{"lr_router": 0.000552, "init_std_up": 0.0273, "optimizer": "soap_variant", "weight_decay": 0.073, "lr_head": 0.00843, "final_lr_fraction": 0.0, "doc_mask": true, "steps": 4397}
Below are experts of layer 6 (counted from 0) of a mixture-of-experts language model. Rows are named router (the router's row for the expert), gate (a neuron's input weights, with its number), up (a neuron's input weights, with its number) and show model dimensions 40-79. Each number is 128 + 32 x the weight over its row's rms, rounded and kept within 0 to 255. Numbers have three digits each.
After each expert's rows: "mostly gets" lists some tokens that are sent to it at least half of the time. This comes from a sample of Wikipedia text that the model never trained on.

# expert 2
router:144135081168115103105175170135134146093129133113152106046119107186157142140102099069127091158159196133144141122140125152
gate4:088149112057146152061126202119100128119147104079152111150123078111106122120141063094133089143119152138164179164139144112
up4:172140178089152095085134092122074162108072140132156132140150141142080188104135071127108147104145071075143123153081118153
gate5:079142062157130191138172129107191104145179077150128123065157112136113044126130127023155126159130175088113079138157118155
up5:103165098112121122104082117063108102183208113152108143134056142098149109132134090125136136159121178104103073157154146129
gate6:108191082139120122112146122155091106122100122104153135112130114117184124159157098134080089138200139102136103062145140130
up6:166057027160109118156165158142135122074126141156136132108113185143148143146202115168102145096097053196142124105103130140
gate7:148113162149107128058154150125139150086134118094133116129154140114122075043162074085211135150168150113140116085147081110
up7:090142118172105190119143185172108133116151142157147064175129161121145113143131134102096127135082150147103226172128153138
mostly gets: " Dav", " Rob", " Jack", "enn", " Frank", " Wil"

# expert 0
router:092123142145092142107112158144116129151092120153121113104142144152182084178087173152095153116167176132104116155072109142
gate4:105105183070127183148223159118136125186099128106138120077152182149182157109122197118144093125086149144122160110121125170
up4:132109222143166175189122138189152165107162153125162120129070158080208139113143152122151130125082179177155057077111154166
gate5:101157223139108071129156109199110065187125098142131146097114144154169135138153169165150090133155098122134117197093096162
up5:101127090109076140141168094124125113123153165089100164136125166091064166127094156137141137093161141120125100071125175130
gate6:144166108149142146129117179110118131143086111182151146139123098115164128203136185143123127145098086128105146174138088191
up6:182146103124081188158156122100166119185094136102084113124129153145052152090103132127154150172100110052130146181094085147
gate7:167128103111129133146143127120139120171143095145117088099119103141141147106196147119137130078143122126059149134115096150
up7:141112126173154114156087135162095124071127133144088169165141112174077137118175140081139134152145115111111148111095152097
mostly gets: " Born", " Candidate", "″", "Personal", " Votes", "History"

# expert 3
router:157123135110082072084154174108087151103173159123070090075138205153104088147095105154109130099164140163105116136122084086
gate4:059121139121099098085173167150111185140169118082111177113140087146133094147147164128128116156134073117110149163136154089
up4:081075140075137108129213182118130154144128092082183093158142146111075090138148128141191135086101109069075139157099089104
gate5:125162093185134114156146099102106073177097185104188107110102152088107142197142142134102165142141112146092178137152122127
up5:085138151122107098138128040118081125137091144108123093070087106034155103210115149114136130135120104091107171134147114115
gate6:122084120180129135124145112139098101101112148124079065127170180147145103084098124109080147111191167222120097167142098141
up6:046150100144140163149102125119127150120129111162113183097161108132158063139137179114164145119156134119138101162135104147
gate7:140113113125168078099126157112073098076125095157108109110166084111119139121113156166133146110148075114134154082135139090
up7:123132119118156101119125121178061135063107117158140142119172110185098121089138131200147145156105128171089092125164109115
mostly gets: " +", " −", ".", " .", ").", "):"

# expert 4
router:158093122102113130063147127117069125097189150155088096067187219157107085176092114130139099129166149144115121137129136125
gate4:086100076147110159080107106136123130098086091117160132077189123172131135132188122122132126075150121141085133174202080097
up4:158163095173129095108175114122131100090161113066102125133193110144139128142173134098129193088163132158105180144179141129
gate5:181054121119147121094129106126116102143134088120085117092111081132183186104148183103093154098169122157132131147074152133
up5:118113094105100071158106143134151094126144056096102154142092107146102130121182126167154171123073171123145126128101124142
gate6:130146106129159150124066164081138109147111173132175104118132133142145171191086155166130175161135146195141154218139107134
up6:155060142116180127047162105084111141000149065112127094138107163145172148128140111173108100143101105096125102100154126126
gate7:133119149160157147174143160160123118067114070155153152080142122095155096161122097101122130164162138155104144145141079127
up7:131147149128157162157121147224131101117127072146124115104122188114102151103117146078155094171194092131137132154165130142
mostly gets: "|", " |", " •", "@", "=", " —;"

# expert 6
router:158066082121107123121157169095102150172186123079076092106160144164112147106095126152098087120114150143116125136116073090
gate4:091160169108143138123114126147101160107187086151055109097161114130117125044147111117131176063250086122086117107124080133
up4:117138121114098140065129139100140118137133172151126150101155217148154166092098078135085148134182123148117151076134093119
gate5:129050150099126200141083112103131159157141175077115142123131101153134125115151172099086137085116144140145133143093171109
up5:155160147156086137094162204125093150101140145178100161129136166065138115116111150180129141150203160158060123170180130122
gate6:130075128148186162163051115104132127094157154107068137085121129132116106104136120136168106062047152138139118204177137155
up6:104154107153130081088189144162141112112136081146136109111157172073168143095087063167159128142159070086092117036120127100
gate7:120151082141093059129167169085089139209130123130098133096172127130093126107086100143122142161060125094136179076128154116
up7:103132079154036157109181136124133152156132101150103174133185152103146179136152146128138118154097168109132146127152085141
mostly gets: " and", ",", "),", " or", "\",", " &"

# expert 5
router:144112120124067103104182113173148173148147075146167076143130128151078102119105130100122096103142134127168127173115117151
gate4:154073095078114148145174121124139163102153086163124092126160183143121088176113156142085160126110090191154148189112103134
up4:099134170148123148167122079098089076128164108115120128116167140106126156123132138110115152159119163138106118167112199154
gate5:111178128158091066135179137106159180128113096143123113106168153093126174141190115081156164052149081176131121093132128117
up5:128145116105156111102120113109156144121123113093179126152072121088133151089183144141069159099065174131139126131162102151
gate6:163113056152101160131108097148162141178111105083135113119125108149030096124115181141116132145129119148141113090084132151
up6:123165094136102166115116123158110107077087131107114127164128134084108110081138103117135160109121135156105150136232152130
gate7:087078145109131180130161105149124167153147116197105104137173172170179151123168158070162091107163143191118093190127162134
up7:160110197200144174132073158109108110025139104145146109062105174113187102124157169136176119149122129145108117092157109110
mostly gets: " Car", "ivil", " Christ", " Sant", " Cal", " Carol"

# expert 15
router:179126098144088150145120117132156145079173148113102102117155132169147113151124132125123097134144210112126134182061125084
gate4:136135130157184103158137188091134082062100137149123167115169170093102139208111139121099132111109205120141155150116086166
up4:143086139161092125134120088126101131165073122110094087155101136118078064113086065101162153111082136107085121143110134116
gate5:103106087157142153086140107115140118122143125130101115149148111043161130146102119169082102182186117085040125099082082111
up5:111142123157136141116198143208081134137103145165192175166111114076102123113231086137155128135179131121091153124169157182
gate6:156152093201090127109135161110108131065145164129150158090137140091148171143163156171127028132091170120096143145114130105
up6:188114105207110075098127103145196162137160134127161167118169137051124157133126154110112169113084090078152133172053147069
gate7:071119151172158171109149092161161143170110145171146158108123085115123047094060205104130084120148110173170066137164156120
up7:179177124105130149150157135188094106159118157146106151101118140113157068163091104127154168166139085088092170126060136119
mostly gets: " le", " tra", " te", " dire", " re", " house"